config.toml
num_hidden_layers = 9
d_shared_expert = 64
moe_layers = [1, 2, 3, 4, 5, 6, 7, 8]
router_score = "softmax"
normalize_top_k = true
routed_scale = 1.0
init_std_router = 0.00747
norm = "rmsnorm"
norm_eps = 1e-06
optimizer = "muon_variant"
learning_rate = 0.00588
beta1 = 0.95
batch_tokens = [32768, 65536, 131072, 262144]
max_seq_len = 256
train_tokens = 545000000
Below are experts of layer 3 (counted from 0) of a mixture-of-experts language model. Rows are named router (the router's row for the expert), up (a neuron's input weights, with its number) and show model dimensions 96-191. Each number is 128 + 24 x the weight over its row's rms, rounded and kept within 0 to 255. Numbers have three digits each.
After each expert's rows: a language model's description of what the expert responds to. This comes from a sample of Wikipedia text that the model never trained on.

# expert 0
router:151128157117143148141103186123136156096138125120141100142137078158142101084119121094116088122149123131152197133125155110149110124129118155124096123099147095135138087142110137138147109153133143128173134146157159138128123137154104125083119155131126141091112093116127172096113107127129158148
up0:122116107159115151100119106160113167142146125115138120158137130181170077087130122183139160124114111119116159101113094121090111100158118153145135119094086131121121138078118152170146120098133123125143139158099100125126084140165099079110096099116147119140130126127106134107132158137108144123
up1:161124132146160110154104158160102189153141126098157142124196111086145120120134170100147133148155113137135149098144137080160094115134131104093115137137127155133114123120119164131141130145119175127120142138161128109194107097177131149127172139154132140102133142124099126095103149095131131162
up2:118170131114129146093163114180164094105152125140096168153140179209187109149101123123097145089117135148104094114172083129135093129151113136112152119139093139128122143147134108133128129128115157116127127140102117098163143140135113097154141105107122152116178128089097146115126108115105166147
up3:126116151154114073103139082154126121119124111121123127130124107124129092113186136125129097112099160063145122117138128138121109132117131107115106151140139135133138135133159126102114120120169140100118101105134121149107171092140100130158183145143143058112136145128146109141170125096150118157
up4:105099136105160134103105141127140131134121135090135114118129132145122153148110084157146127127124108132115081167116139121118141104112151121112137120138091164106158125142117105092146138130140150107145121122093147101115153119110146142147122135155084113115158109101117187128117108120129146126
up5:114130147131144130150140101117124130080086129149123125167160134139084124113141143093100124134132115163139076163170105127115135110110134100062143119138113122164143107082117132112147127098096151158179162131155130119159112149094122134131142163104112122132113164103106121104112120110127136122
up6:149096085106166090133133130178109106122146113106158102105160080137115132093139109147153117145115128137141122120108144138138152133141142143152098137151115098149139142119137079151085117118111134114145106140124142148135140092118144096123134129161116110107117125101130082159081124151056129132
up7:157084147112128123131132140112131165072127147151125159108122094172105152097138115127116117115131131109130127113139149162111166144105105167130134096111168089133145146132087139142132110104122135138073087080109104144185125152082135114143130110123125127165154088140157111112152142132146128143
up8:158143131182125127157140129113148138094102126139115115125148102078109106128127150137174123129141123115147143116118196147110149126122119150101132145129140078129113118142114152129140151149113133154079109173138168117173159106149130131127101119131115107135132072144136090098118094116107117143
up9:118100134115066131144105123155126102151158153122085097128124122144177173156119133098104170151130149137148095133100118160114099145143110153142141121092148211130105152116132161140162160135124151141166099142088123149108120135144152116115098121129129115085093132082147084135140137114112114090
Description: Time-period and competition nouns. Nouns for seasons, years and competitions after the, previous or his in sports and music histories, such as season, round, album.

# expert 22
router:117104119132084120100151070135146138110116114063116128097151134089170129093134136167106154125101124050125114122115154141136162150098143106136128122125136143131167119127118173100129147099143098121108139073092149111142089131114142107111096135099159148120113130096108110118157167134158141149
up0:163155160126149115121132089115112104146111148103089089126154110124120132139063133136154141147130130116130136116118136136153139093095141100087127161117116146124116140134140196137148091105106122150140110164140118154089113091119159125139141130115160161160094110142131080108114190127107148170
up1:114130122130115173140105169139128130141172174097127109105081105126156124126114056085112143119153130136080167109096142166163117114142164106108116104119125144130153127131147101136161087147104117132165127135106151093114128108134108141122112135157115133056138109117115121125118157112114136141
up2:097153119146104118135147138121113165122083121136105151112123131154118145153141162138135146134154111156115170119097138117154175142154117119131125138118076098097166103095150108145124148136162115144147114129094100165061105162080110098137129153147116100184105134112130137107112108114119138124
up3:158137129154115135142129108107121150204133158150145153132147128143118110118067156128147099102138165150129123087129129156138171117146090108152129126129190161097121116123105088129126136120135140150103086122116155105144133161130113130144138150127105091099142116120138135141158175151152104121
up4:121158138107119130081130145103125116135138114145142124135105115141183112125183101168125071127155113156116118097150112128139138143123133135124139133129132101172137127092143168176094126144124115162091130086134101139149154151229127143074118136112153115120148140123122127110147102126128134174
up5:114147116119118145132130091111119137162113120160124106103137148131141174111065160087150139144118131071124175118123107156139112123159139157150132106108115134127090086130147125138150106120153118130139159109086129126162139171123122126161153106188127132104122112149162137110152204116110100143
up6:109145134148156092119108118137108155119124166116147184130095127090117115132138143157163144138118159160135105077125142099133158185131140083124121109168126108130148147145099113129100128142154125057124132143113125117137087113138113131168114126127166121106142159126117116146124100139154153125
up7:126160147124146139113153155142120133122122134124140115204118108101133160149108122153158108117125160122169153124146093147137134134142086148113128117156085124110132121089107149122122141137133140129135100107111107140154160136160109139121119131122099121094148117114141125163123124090170110128
up8:150114099127110125147155094119168135134103125105122165109115173113156122156174175110143135163073137143161125099143106077111115110106129131074128116121045133100108151119126098124141089094141111144143148100129143150147108112080110139155170096150145143137143121182116156121125093134159145123
up9:076137106110134133109128118129139107125093139112118114123123146126091165105136129124101148095147164111111158113143098096151150141125124110109086120065099140080147131129132131145162130138154157105166094132110069129096113156121124119131145123130117122106132095129116109097151157148142115120
Description: Word-initial consonant clusters. Opening consonant pieces of lowercase English verbs and nouns in running prose, such as br-ings, dis-missed, pl-anning, str-ings.

# expert 16
router:111171138133136144128129128138127138132124074147075132111129095151154138159135160118171107146128142140137150090098115138130121122084109158132093094129123118116168119131139171111113074142175177107144116157146128121127162124086123162134154122146144127129148104159119120157123161127140124157
up0:150127162137089122127106113131129153184120146124116111124112107121149122132105103112119138119132166174146124146086143078125116114116149091127128113146161137156113153152096123122130144113133110078100114154166141117150099134105116153134152113181145171118084136154149111170138147142153163127
up1:092163131121146170095156150146153136109144166140121172137112113105141105094135145114162128111103121117161101149119127124102139093135146139135149124155142123171155107115109133151125113179174132104143159126120173133131166115105095124133118065164114112097134105096122157154119142149158141144
up2:122128144158131079090143144121110124169149077141121080100125120117118109111085112180142124127088146135086131088103117125162136114122106133133126122136140089151163098124132179101153120155157151132117131126178126129085145131114101121100114131086130168171116094126152122140131122115154118145
up3:115114160116102114108116136154171126149170126134079121134100114099125100150145142134116128137150139191161136135089154154161144152133137107113123123128165104186152149168140127124097158144137112124126154161138151088118134111132089132106136102138119122122157144163159136159140096107087128147
up4:109125122170110112119162127150142117070117141132098141128124145140108144131123104140116105161109146146176120159145129109113113112175121091107064111101119144109152134135134112139119092158139100130142124136128091073104148170157144105138124148083149133131134145148121104119127103058083086105
up5:128160115142121118128168162162141093147135150144175097101136121133105174080114135117103120132147112178200129117101129131149067107117136122112126124148135098072101146124123093149126144184134139134137127129132116108142096124131130137122119149141126142172174133191116126145132105141174133139
up6:113122136114136127149123124113158094152169113091103125119138182123110115196127085145098127128094124152101189133119144144115129090103118118156157150154151088147173125135139131107123130162136155161129154146124133119109112150105133146112115090126098090131105165146127147156143079115108110120
up7:103111144147091132113148127124120097088105152169116159115136121125140146145132113112113104140138079116131158110147159065124129129145103121118139105103117167107159103124099139159138138106150115093120141164145155123157156156111083160132120131137145157124177129146116104166125120175146106156
up8:095122170112137118136136133116118103149112158133146139126099145081178117116128184143105137127143142124126153093129080128146165131133124135136125119155129162145149125136088136100116136113079136138119118096121097112130158134110210094089124108118129163162083123158146152137137104098089119151
up9:146159151109129146069168076095115072125120123103086134127123128146095103130094160142114110168116111134132121152169124142124113138112090118120142133147106108133137115131170093159147137121183158099173114106157112086099127161127116132146107134180102120119125118125130146141126103123130098152
Description: Romance name endings. Vowel-heavy pieces inside or ending Spanish, Italian and Portuguese names and places, such as Salv-at-ore, Muñ-o-z, Rober-to, Sardin-ia.

# expert 6
router:112139116172087120099137097117168142135153083093117133081118141125189140111119165180134179119137106068133142136151153124098151180087139127128115164105148155124115104086160127166128157113133135139112162123107147135149114115137131131133120112140166147137106123125115125135141162156132093145
up0:147118145139126173076107142132139140139138145132135116123130142141154190111120149123156116115157079117161122183119146132173144166146117135118106104130127142138169172097093153090173110170130127129144111153101162125113159156087099144128148130145144143117143117142098138146108123123097099179
up1:108136152182140141136106123089117138144117108104078151125139154138067143130111160088136097146136117114116109122168155076115125168131098104064118145120116136120148107124093169110142174136112147124111170167096088123136106116130139051179127152141153128157100180126118123124098157112155126112
up2:137154100131120116150131138104095141094112107184160150160131136100149189137096132146135163121144117154120150142103072140101094166176132111108131121164169123107153157124182173125076160137104120100127154173160125140151154162156102126129129161125100123099124082144145145144157128152123124115
up3:147098126104145125051138141129114151134116160115136135097135115112177147097191153105125103128152124174121160114135108117082063103142151126134163096108103123130109140145108132141137141121094136141094116054123121105138114125106153139150125113158136186111132122133110176139158148121124149128
up4:158140152097150126165188124095108105150064095144135102126137109146127108102134118169157157122136099130111136104131098119122140108155193119120138130134123097095128144112157132179116098136118115121119135150155147100137066092166097084135106137136167115143162140125113118139105123112134137141
up5:143121111127097114162119154127131130132133145168127135126142094152107109098127146090098113141076167138106126120112145183108136158137189197117150120135116146133095121161178170152140146147122132160151128176113163161093133148119131170156144126110160116115104132117147136113120123129104108140
up6:099174141110116112109095150123122086155128108147115148150153092133174119153126152134152145127144114182133122146135093134165135149156140130120118086111124146155128150150122121149114174120130147118104147091154143118144164181133122148111145127113105172082052153140135166123181154103136084119
up7:161124109101163133096132123155104135144136108131120111143136176108141124140104124074128133126110091131081135109161191139126120134126114120104140138112098154180156115117070123098153125171077136130122114114094126149121086140144136107108093118096145127098152104135141110137122110128103137125
up8:123150138137130178160162107120126097074119121133141119096138079115115123145100164168146151115137123163100117125105092152113125134115118129160107129085131142150108121099116094127107138132141184132153112095126119111102127096115125109133122134092145127165163121124121153094120153126165143138
up9:106104148148103135169112126124131132146135081135125154128114135135097117140133131092133124117159095170098135151122117156124088095127097119128122132147146123120117087126178156179126126158144103158103108128143125103098142108156087106134115156163123125117154151151116157144108106121132134141
Description: Word-initial fragments. First piece of a word split into several tokens, often after a or the, such as gu(y), bu(oyant), nov(els), Pri.

# expert 40
router:146120140100097087123158161129149139143100084140116126119159103105133112099124098100159095124149130156137143104089141088133157156138145135128146138138133122118148193140168126146139124115137109106130118190091119133120112109163186141158135100128127134155132145124127110145157131153170164119
up0:088097139100159103136133082113103125127152137117164109157095138127119130134112147163102166115178062154150100175057115099139112145130172094126160154122117145146071162143137113135129141128097128137116138114115127089123123104090078149149130169156126160137127128081115146145126126124112141152
up1:126083170157147141121139138106134111102154162131126127136179154122137120145110114149093119137128136180128106097145162155165123154138104093139156100129122118135099124120140121129111145150119135094150118188150092090137109132158142124161146159103124143144127151136121135128128126147130132139
up2:127084130161137097164145139123096142073107131111121163109132101105126130152107145097109139086132172146125104115146064101138133147114141133113125110140111109089162127120112168089143133109092121129143157117119108142119098149073113138148105161129059159131101133132147146147118093149103087130
up3:139151116090106127134110120146129149137125078180138128110126074122118153118154106121123129132117128149106122105088098077117144157157070148114142088156117165137097175134115125144135108095131116119108164072111140150081174130105128128122100146136115112130137110112139138060111118112128122087
up4:145096126133113167123153165157165118109149104101134156096144174094129153099163087106080124137073106161152139099133146126120147122137146103106165133148126180108097146080119094155143129159132134137139134132149139201133103131165114125108103121142128113158122162150140124149162155141156153118
up5:159094103136139130120115110134144121115118107167091141116085139140127113084116130090168105117127133100118129152115146137141133149110114103119102155125137159107131089113125121140121147159101139123129116140146106132168154141095130153122110148103126097145143134141083142111123108147077145159
up6:157114085131145136086100090152115106158127172200123141167127137148135150148098133111126136129102162121159165155100135125169112134132123132106135124153146139133145117180135113163134156107092136113117170135117106149091124157120139089174109134134106147081135187141144100170114140155110135132
up7:124137132096099162137072191108101103161142112140116128153086148104133132134125133132116112091169140132126147130149156185125142144127134132148104133125126117152117160117130131126196128157129112131147126090090149149126119152133141168144128128149138113133164162186094115146111088125157159114
up8:140112127152127114134098132107116119164093123113136117093095091116107128118106118085128141096138137147108129120121166163133144116119112162101130085110142130116150111146127090165134128156142134161170153147129103118174165113158116122098117155104081085126127108138135172147092158164121149149
up9:158130151131109127109173119155105106119123153127115179134133131123154161124114130162105102124145089164116164110130133081121175169094103122160160090151132179120147106138142185126109105101139130140170134124122148109173141100135130141125163159111151136163141116141113116095091144104157130108
Description: Demonym and direction suffixes. Word-ending pieces forming regional or national words, such as Northw-estern, Newfound-land, Latv-ian, n-orthern, plus named, appointed, elected.

# expert 60
router:093117116140117159156102111160117150085150100157135132155137123120089130130087125105128109105129134141153099096131123114092166145140101130106097108127120137119147158081122097145168119136097097138162121172114156126112104104144165142138131133080118109128099092120149096135137174134118107158
up0:122135119163153146150090145126146155124140136153179125153142134116151156178165115149145135091162117104158122158125125144122145175115097087138121141145178133159105151128136153116154148134130124108118127149106106095131115151110098126128151096160128180097087135148127148127104131148103128146
up1:156185095139107107144119106133131190089150097139134155125139144131135083170145114112129126127121151126143130145146154109139131163114101122164143103144209114127097114083132160121087119115136111115107111117149129136112157129118123126157085163099129080126124142123124118079169123101126176138
up2:152133148177130108141136149133138136087094115125147127101140093135113174152124125091122093092158128141169106145136116105098180121151105081141163119096075141161156148137123099161143116152153136143098109102143121131157134149164141160109150107127133183086093114131148130124123174115128167118
up3:114150141097167188103123137123154127151113174117105125162166137171095113119143133107148148098156128091146154149145128111152105092118121138116100116114089167123153100125112064132130130127093135159199088119105103152143124088135111132156117143094110172134115148131163149152130166131160131138
up4:117124116149141111192089121097116140099127103107174104167122120115117167077136099122109124120128147113126136114109100114135158114191128156148087105114109112116128151093092149091133168048104115139169158063131097105145158104121071147103127142118151147114097107099120141120127160128144123129
up5:122115084145107104094116116109111124103091141114182121131121112143112115123127124133126173132146155129129100137092156171085106143082106113079101109117177141120116127121158147126098147112112152110134127111126108123119132118098201172113136103164137107103110158116119144140138137125121114111
up6:132195121104133162154161121147106139106150115168134123134148170134126166106136134105097120103120114087111124155116140101125148152160094164138132119172171142122114125117177122145129131124141127132124139145111118139154130150126137117164156121124151134152099124108157110136119107107109128149
up7:116142158110164105136118125172125154153153099194147168150096137157177134108128105159101110153116110134112172106108126152113131096147116142133084138089097154127135092153132117093136119117098133111130089111146130132071146157159116102143181142105160177146101094120137074114154100122122143173
up8:126163119147126135118107122110132111147071150117108113142114132136144137166125110104127162132157138123122122117100145163108140068132116166135144129109087108162128157099106098142101132126118122220144095120156162130145147105135142144147103120097090117145126128120155140173135160134097192121
up9:158099106147115159150118139127113107135132077121158125063162120125131141115102113130151126112159134095125124118144146163134132101148141133154131126124140156110155089107109158144163190093127117127084141128128139148123129168100058116128145148119101119114136123153185139144129139113166138098
Description: Name-final vowel syllables. Final pieces ending in a vowel in foreign personal and place names, such as Mu-ona, Mo-ira, Color-ado, San Franc-isco.

# expert 23
router:101140160110166154139127144098102114085126089119116124131123106127110118138086144094110114099113097173138111127107142123105172151127153096114143155084156155105159166138144122118137064084100093123153159105086104116139146157144105140128168101110121098118131140114146119164122171122152128131
up0:182138122090169126148100131145141139092122146143134117111129084152135096159110162120076133150109108145114138151087139089142096138127072132147100145124118139150143146126118125113105112134115144133110125116144148151138110147159152091139127096136133134119129109146097132153131122115140106128
up1:165149195079150145107125132104098124131120095129128133121130152157117105136115140144127122131126134128129154181121099135105080090117166155120097138080149147095174091134155113147139147124139080140156124092099141135128178151118103147148150139129108136145123136112131100072174112102119119160
up2:110122159158102125088164095159126147137161099146116113136133150141125137127125108102089102160120111092079129137150123169133115136082128174115104111124130126099107104110125103116128151119143158139103170117113158124102159151159111106135111115100138123160159090132133175137119137166094100138
up3:110134112168108124117134144128106153153140099075108116129143122097101120119112111117142107115128134136093162117096153101174154136147103128162155117088123114178132087139116126141130075103089110131098089141166154141123126124147144094132154159088110102125092143088153119132134136139143084144
up4:133181120138148129160174130129133120136141099117133123158082144156169106119132112128123114100119077118134113168063132148104109134171144159088165087103123116134124122064131134122128103110106092167118146126094108096096180159142120151147126109110155125125105114099132114150122098090097108109
up5:107091105147137158087136127165131110120123123144178109147137125130131108071075162137163135127135116094129122092104133090114112142121117097116161138129156112139096127117134149143179108119129140145151153104132114150087136138121146069129111140112149115150135144144128142169102168131128137106
up6:120132126128172144116134099138127140146152098116129156138100115107148140116139109141115120135161128072123160096161114115102091153132097124139119097119117107091068120163137141144175116069137133114132140119132070124164123165132123085118112109104130105126117099120111136137134166124155142126
up7:107152105158116154140109096125133154164122120135117151122114131170155163105133156107156100107103088133155191156141106130122118120143148121114144138128130113155140113108129109125115103153137090114113160084162062111115156146103124150134139131136141145114175131143118129125173161114138139157
up8:119143137123161143130114101119146140093104119109107144086097076125176123111118095103135074102103083112119140099145103119110104090129160131126135146145113124139134115180103120125162121100085150159176092115116134123126142123105149174179109122137112146184131144140125115133113112147132104123
up9:144149106123123083108134103148121134178148105134125087109151117146147140130116153137092102084146126124123127132125101131160109102133094104104094166116131139120136141113137105129151165128147133145121149107101109125126128117158155112116114140123094134127117125180100109175103129069098106122
Description: Word-final suffixes. Closing word pieces and suffixes such as breakf-ast, anter-ior, -ful, -ological, -istic, plus leading digits of years like 1972.

# expert 44
router:138094108155111097159162113149163156087112126081172103143115167101127117093167123144095197113121161074139125110129132156134167154093117128138117133158126135125159142137167150148116180130146100120108160117083141119138098122145140125146103122094161161092131152098088122105093126121108134127
up0:142099180113130141104101124141120168124077147111131122082119127146121129093150141135140104167122098074101113095110116104117094099094094124129129166135168128170106151151161135162141090151117125135117116129132100114130102101068101183115163120121127155131128116132127153119140109127107120105
up1:137117120106144162177140112120087148123135145141163174105148108122140148153138143131103106093107141141131139119120123097141111122121070098138127091158125105141104126115106145132152097121095086147133134130124112103106170104130168127095099096083134175159154144155138097120149167141143155106
up2:152116130086147108106124141136096161119116107117172127141138132116111181154134146112159142157116138135064131155144111115111109137089119102141094137162106129148123109035129085134130111127160114140158122136186132176089125141098093143058186192100134131098111133128144104129101129129102162136
up3:142153171080107098113182111121122129098086137122115081130137084143130122117095116108123107130094153182088079127124120107123105127124130196117136101110143121110115143144119103134169110111134128162089140117091107110133140115084117123129131147124098056170172150170149130137112145122094154150
up4:144139152131109167147152137177147079125128157105096120082097092085130119132158132145144136164109118109137085128115110127133180176080111134093088127145149131145109172112136132144182163130103164116128130146081117157131122126121127122139153148113104122107119113098127139135127124109127124086
up5:160138125104139151106070136144112129128137141125180120111114116150113127126124095112120117117149097090149142143118115129081134116132118135125142121103147140106107149131146141149142122076093118131136086104139138139143125106098125106124142152136140101123089110149128114124179101088132089105
up6:117147099113116109149092117163142132111113157163152188187065110144129113132135109153149144149105143148121168115117139133092146132149149114127130154160151119140133135128121126154106127136097105131152137133092157130110092150117106135175135139119133129139093151161139118117146102104138130157
up7:133151111109178149164113103123159156085123111136124138138095133148114126094082113130105123115114132145122110136148076100134180126115138197098129098106133136116125131125147159187160152138118171160114094146101132102099164134153104132147139123138095110101093135114135127151110125111116117140
up8:105161110142163086128126123117090180117097108110103128171148099113188159119109139134157141128133089109105102147106166175111135121111133132150157168109112127095106124109143122126131116133083121165118120104182122171160100115119134081117124155112129173153137137195194123118110149183134113133
up9:117130122140079087086096179144140184149161100177109143139159081150110157115117134117143115140110095108102130106138119141116096142136147192134090126123134134157157132145135138096181102137155154094112125143148120109142112169103124146152109188125139136133132129104118133124124166123079126191
Description: Lowercase word-initial pieces. Opening letters of lowercase words after articles or verbs, especially m and l, such as m in murdered, merged, martial.

# expert 31
router:109130163117175113116123106132079125096144151100100114158138083104111089103096116107143124139104154112110102129147108161100118124175097092151109179129137104138108109133114136139129109110145122130128134090126095127146156126146151173149149146107141152079094139168090105090159115167116146149
up0:106125147115101152110115135094126101128145144137108088153089090110130136161145162131113159098118123136167155141143141141115173156153125160153122143112105142179139114165113146112120128143092079145153113144161104119117154128112110127108124140131164130115124118155123066106110120150118135152
up1:163103065108139158105135118167170118146129140132162158131096114150134136111111098140122112161117152126113151119133143120141155168126141079124131063119119124155144123144082143183175113100136133125124126152151139146132143144134138153153141123109165186132103156137157114145141129155166108167
up2:073117122147127094142173137111164088131121124155111133117134142107128118143066104135120141145122129129104186134135143110111120123114122104188101124166144116082113170137114143118095140134151142119117098134124091115131160121171138160131142147140123108172113092149134122132159120080134123122
up3:141134165107094109130096162111163139153112119095093127102111144109129126082117173126144159131123114125087121169146099142133123144129141153115129114118101136129172151157130150144137106165069131139141138107130182131174126123131117108099155118115082129140116111121143092112189117162101155140
up4:152121145136174112079118101132151108111116123105105190133087113108133135147084123159093154104085105124136102111119142106086151151128115136128113163167159124140104117138105149133109141133130112129144141148139075112144148144123198114118113168124130114117140077170113157125124110114161151118
up5:111149156153143140113160142147141172131111139149145124139090142094115122142084148153143145119117145139139124128138128111073140125100099168147147213136162129087138151100087113142127119156151162137122096113128056115117132146122130123138092130143104146119120102154111110153112096162132130156
up6:089114123078122146103115113117088091125131089125165143109145071117145104101080156159119160075160090140115158112132115133100117122134117124123109120142075143109156115123134121121149125118171091144110119151137139138092163116166091121101086104155139135117107089143080154173092130087165111146
up7:085127106151124136130129118121116114117168119091076200132117136126141123095119146106133102126148118121105120133138100068156168163170115131097140134141128133139088144142127140135125098138110121122135173142105147142152146137135101132160121168119077113082138120119139173107190124132107133132
up8:111168127083159079121165138112105169092108134156149129151138077136136124127167137089146141139122135156086097137100158103105129106137121128116135120159141118125109153130139122114093160134120140179097175125128111117115158127112155099143105090128115139092158107150128129155144145151135105130
up9:108147180086123090145130144097117158123137126123151120150118145100177128152109139065095141127100139141117131119141139101141147134179099098086131163154159115109123134147125173151151113130104123134137147133126125126118105081124108110134099145146136102106146147113143122170141123122142124154
Description: Word endings after short stems. Word-final pieces like ight, able, ide after a short stem, as in bright, tablets, prideful, plus dollar signs and some commas.

# expert 30
router:123133144138141134132134128145097132104129110124135119169142140118133085127133167168170111139153138093107121066120105074161110143102151092141136117140077155086128063115093091159093134107121133114129175107114120147124119114164117176129171132131130180122117154116088163120159133130124092112
up8:139128113146164142117130142140106120120150119133120153106148129135086118125133173104136123109156140125146101155127141135110120118139134076154154143107112159132116130120128111096163097133127138158131143121105126096161146135118129087128144168119074131122123075057146075123130114098163134137
up9:119126126137104106094130115126154152130121105149150152170131098153132166084160166119098134154155114172128157148089130151141143137138119068112122144142104147146132096119110056118136160121131085146143145109090084182139130119118140145122122112092101167097086183151088149142137132120122113200
up10:136106087086170133117124135160127158099156148167114118132134084120146128148092154140103150132115139126107120145109144107115134133137113090107098075103120114107125131149122147117128185120093119156143107120101144127116124136107181129152116143141116108104121124142174148115083097140085097127
up11:183132071134123103114119119125139161105130087100147124134141134115116171132096145141118135147102150114102189104080104134130117122150071176119174127080125142135085129157107109159116148102133138134164127159199147128107146123155159122129139084107101130096141112144086134143156129152156156100
up12:136131133161116137139154110140143109146119110069148115129133120116107106099097166160130095111109113115114108141144126126158116108120129108157143122107125105174083141101111135146092124121137114125112106116115122133174111146167073126130113125126187109132142161149106122107147154113131133146
up13:126124133148123138132107143198127127128116089167138145121164188131133095148117116123140068082143187159142153107113141119114122126153147134148165154169083136137110173143111152110126127146138160107120142096116145127135142175138157131106116143166140100141157127145141132132141132175127118134
up14:165133130093122153138134146137127106134136114112137152108084132114105140098103130130150164091111148147134108077135072127151106105132121121154137112140127130078155109124090146130109141096100097146149169064123144119092187110141104129133156136117140168150147106128152113104139148102129123140
up15:098177162117131144131108152149140078109124112165111118123097124110175160102150118165125084166138115142161121138117155165077136144096118154111120200137119096123128088129098106139139148111156146133158137143171132137111105135134116173159138122135147123128167113134121159157114108112116151190
up16:084156169147121125090037120134102166130126128120118161150175150114141125106123106120147118179099167133084142135163140096161110119093104096146117145152158131153093126120128136093120116086145145070163144139145125152173150124097141133141145129086112133114114164124113181113124118134133101138
up17:072115113079176104101125106109172113142124078142096143142095151156170163114116121118149176103148135129152117160171156070113106139118164146127123115113136108132147114112151109118126117176127125128151123127107141165126123166157101094121135128123138114114113080104143111158127159124116119112
Description: Opening quotation marks. Opening quotes and parentheses after a verb or comma, starting quoted speech, plus pronouns like she, he, me.

# expert 48
router:138132140142142078121069148147145102142134117148118151161137126115107086118062133075143095131138135111130132109089094063107141079143112145121150171116099130120146148148101116139145107129155106169164118103099155093106098132151133142123125128148131129132125146129129143094131144142164165129
up8:163128096124114093176152120112102139105116108140129118160099161128141107139154129122071090109147092184143103130152163115125132140140126150160108125147081178149100140104147112179126092138150123140167144126128084159081140103162155164142120119135148122121157153141154174119151141138142148102
up9:134143158119111149124139136165115068139075134086137131164134103137130114149143133104176135155138122107132130099121143115154109116116149158117111134119134088140135133090161135155113160125158093145129129127144159096107130100130148110063071129099154126087152147103132091144123145121107109121
up10:164146085101161141145146144114156143111134126128095195131112103136123115141114135157107081125092125120165142103121107124130141100123178151118152178086138087104157143133141128139091143106089151125096174164125129128117140185096109103130148149133119121115145107154123135146113144094175145122
up11:084103088137135120118146103146100154169168104136115110128131103124094114154162129104160122166111094106143150145135137142122122184128104107104207147122131087110160160107086171146162131114124155118133110099129130150139128117074135122134147125127097095128088111092113160133151159147142120104
up12:100165117124148153110046114146130113121089089147112143095117141148148120121113082108103099087126125164133123150121119152130125125176198151144151159119113139150086096109113093140184098151104154148122123100156108134131116133132089132169119152122150061156163087135148155108132086104131123177
up13:146113083105148174141072093122150109137126157156132148126096110124139118125124128094135129158066089123098108113160099109071098146131112122165139129127117167142129158150106131184161101151109131145081069080089104134104127134113111141154168150128106154109123125085151097100116156099135121129
up14:104101112099177140134127136117079150083139122110114145195122074069141095119126171086142107063088101129120122128138097122139081124128100111134098131131104172117116129143134082151137118148152123152125122137100112139121181107144136196083128124144117126153140053114136107104137155115122126123
up15:128153049154114086146136123143148137145115130122104168117107148102103116145098150124132120152117119103142138138137129156125087138098085144189114109119094107154122091149123123098128122157135122118112129122121121113127087131111130125096121140154121121128099122173121079142083158128144149114
up16:146154135122133147142160146111107162145137163149131141158136135162109092102066096137112142135150093141103118108166120137127138115176119099134146100126153151121104099135096129137188140138121103087120146147154194113161113135118108136162138147104137165144115065125138152143099111141128145117
up17:131146135102143147157076161148112170142141173109110133124165149132174133098100124126122162137113090107156126053117106123179103160112122157124108124097128158109123149077140134119116133101152168121130117114079169081084142133159126184152155102137137118142135160158129119175120098133125120130
Description: Abstract noun suffixes. Suffixes ation, ations, ology, ics closing abstract nouns, often before a colon in infoboxes, such as Telecommunications, nominations, information.

# expert 10
router:124132097123102115168146128120162119142095157079133155090083129083124134139139158130147164133156137143080096132097114127094117142129130117181180127126113178141121153147136149116112161078117103095137174107134136138140156100137114123177116183118163067148154136116110121138170137100112166107
up0:111099123142133113161116147148134113126137115095118089116146134157162164121079138161111126146083079153115129141159141076092055125094146125134103152130132153126122178084104136149114127130106107193171148126140132113109199158113122127112117133130115135129118110138133135093112146127139105129
up1:145112110183131105107117140130130164115118134149126151147163113109106173120109112149150160128144141105107103116140151169134146149131103191175104112150182110131090133144139143141160118130131100120131129129109061169118159142110111149102146189149158100167130117086117158110152116112101129128
up2:136090089176127132124129141128138134124098135106155161114116130135153084156129128145160142099105131125077166144131129115113159145127099132086145098137147150098104119124105143125102097123133145172109140108116093149100082136155121105166169151120132129131151115152117152179152104167132144112
up3:146107065149106130121092130100139174160111119104157092115113126095119108113138167087132126157115167109117143106106137125124163135102079133145152137162163119143130146092098161118161141134124080148143175126101129088112163138120096130172096148123101133125110125082108155113127086148155137119
up4:084090123102124093155142132171130169114154127171095146134170110145158124134112094138115105110159113134152130154109136135115099134153119098112108103151102132138151131131168139116104157117109119133120116143115149165103095158103093145198123146121101099155148127146129177129097139098133133091
up5:118137118141111102122138170148176103131136129134129102129122111149142146155153160104132162127157113095073130130155137114124120122130087084137166173145157135142147137138160119093093147120111158128063094144156099130128135131161111112125095112125133134099131170149118130137142144111126067143
up6:140095085148130144146149136103115121103108156129087119112180160155123130108108085136071147154117146092110147100144116113123131136154116108127133127116153106149110111146155118152142120134139146155122149138160113110108137139103089077147096142118134172178110160134114106132132145109149168133
up7:111139118123152174110121144159107111141125097125148127148123125111127131116136122094113140138137102141073086175102114125083085135105098127147143098134115161126154133112108110115132136123180117183154157148153114146154095138134159127099111121090087137122130147142123137132146116127114131177
up8:124176126143143124148148143159106127148165143094161164120169135142074133124091139116132144144080099085152132152108115120093100172169142110124119108171160099104113177140121105122129161110117117109133128126131083143171103164157143148097120111171125142154112164136120094152169139152078130157
up9:098138148142122126150103120124181144133107160139099138119161103101119125102160137128130146111141145132171137143075131108119149113128131177118131101117136105115151126152148120093095136115101130152118113162132134140125076136106150169108083146150146138167134121093075151133090089149081129149
Description: Table cell tokens. Short single letters or word starts at the start of table cells or list items, e.g. n in phoneme charts, x entries, L in results tables.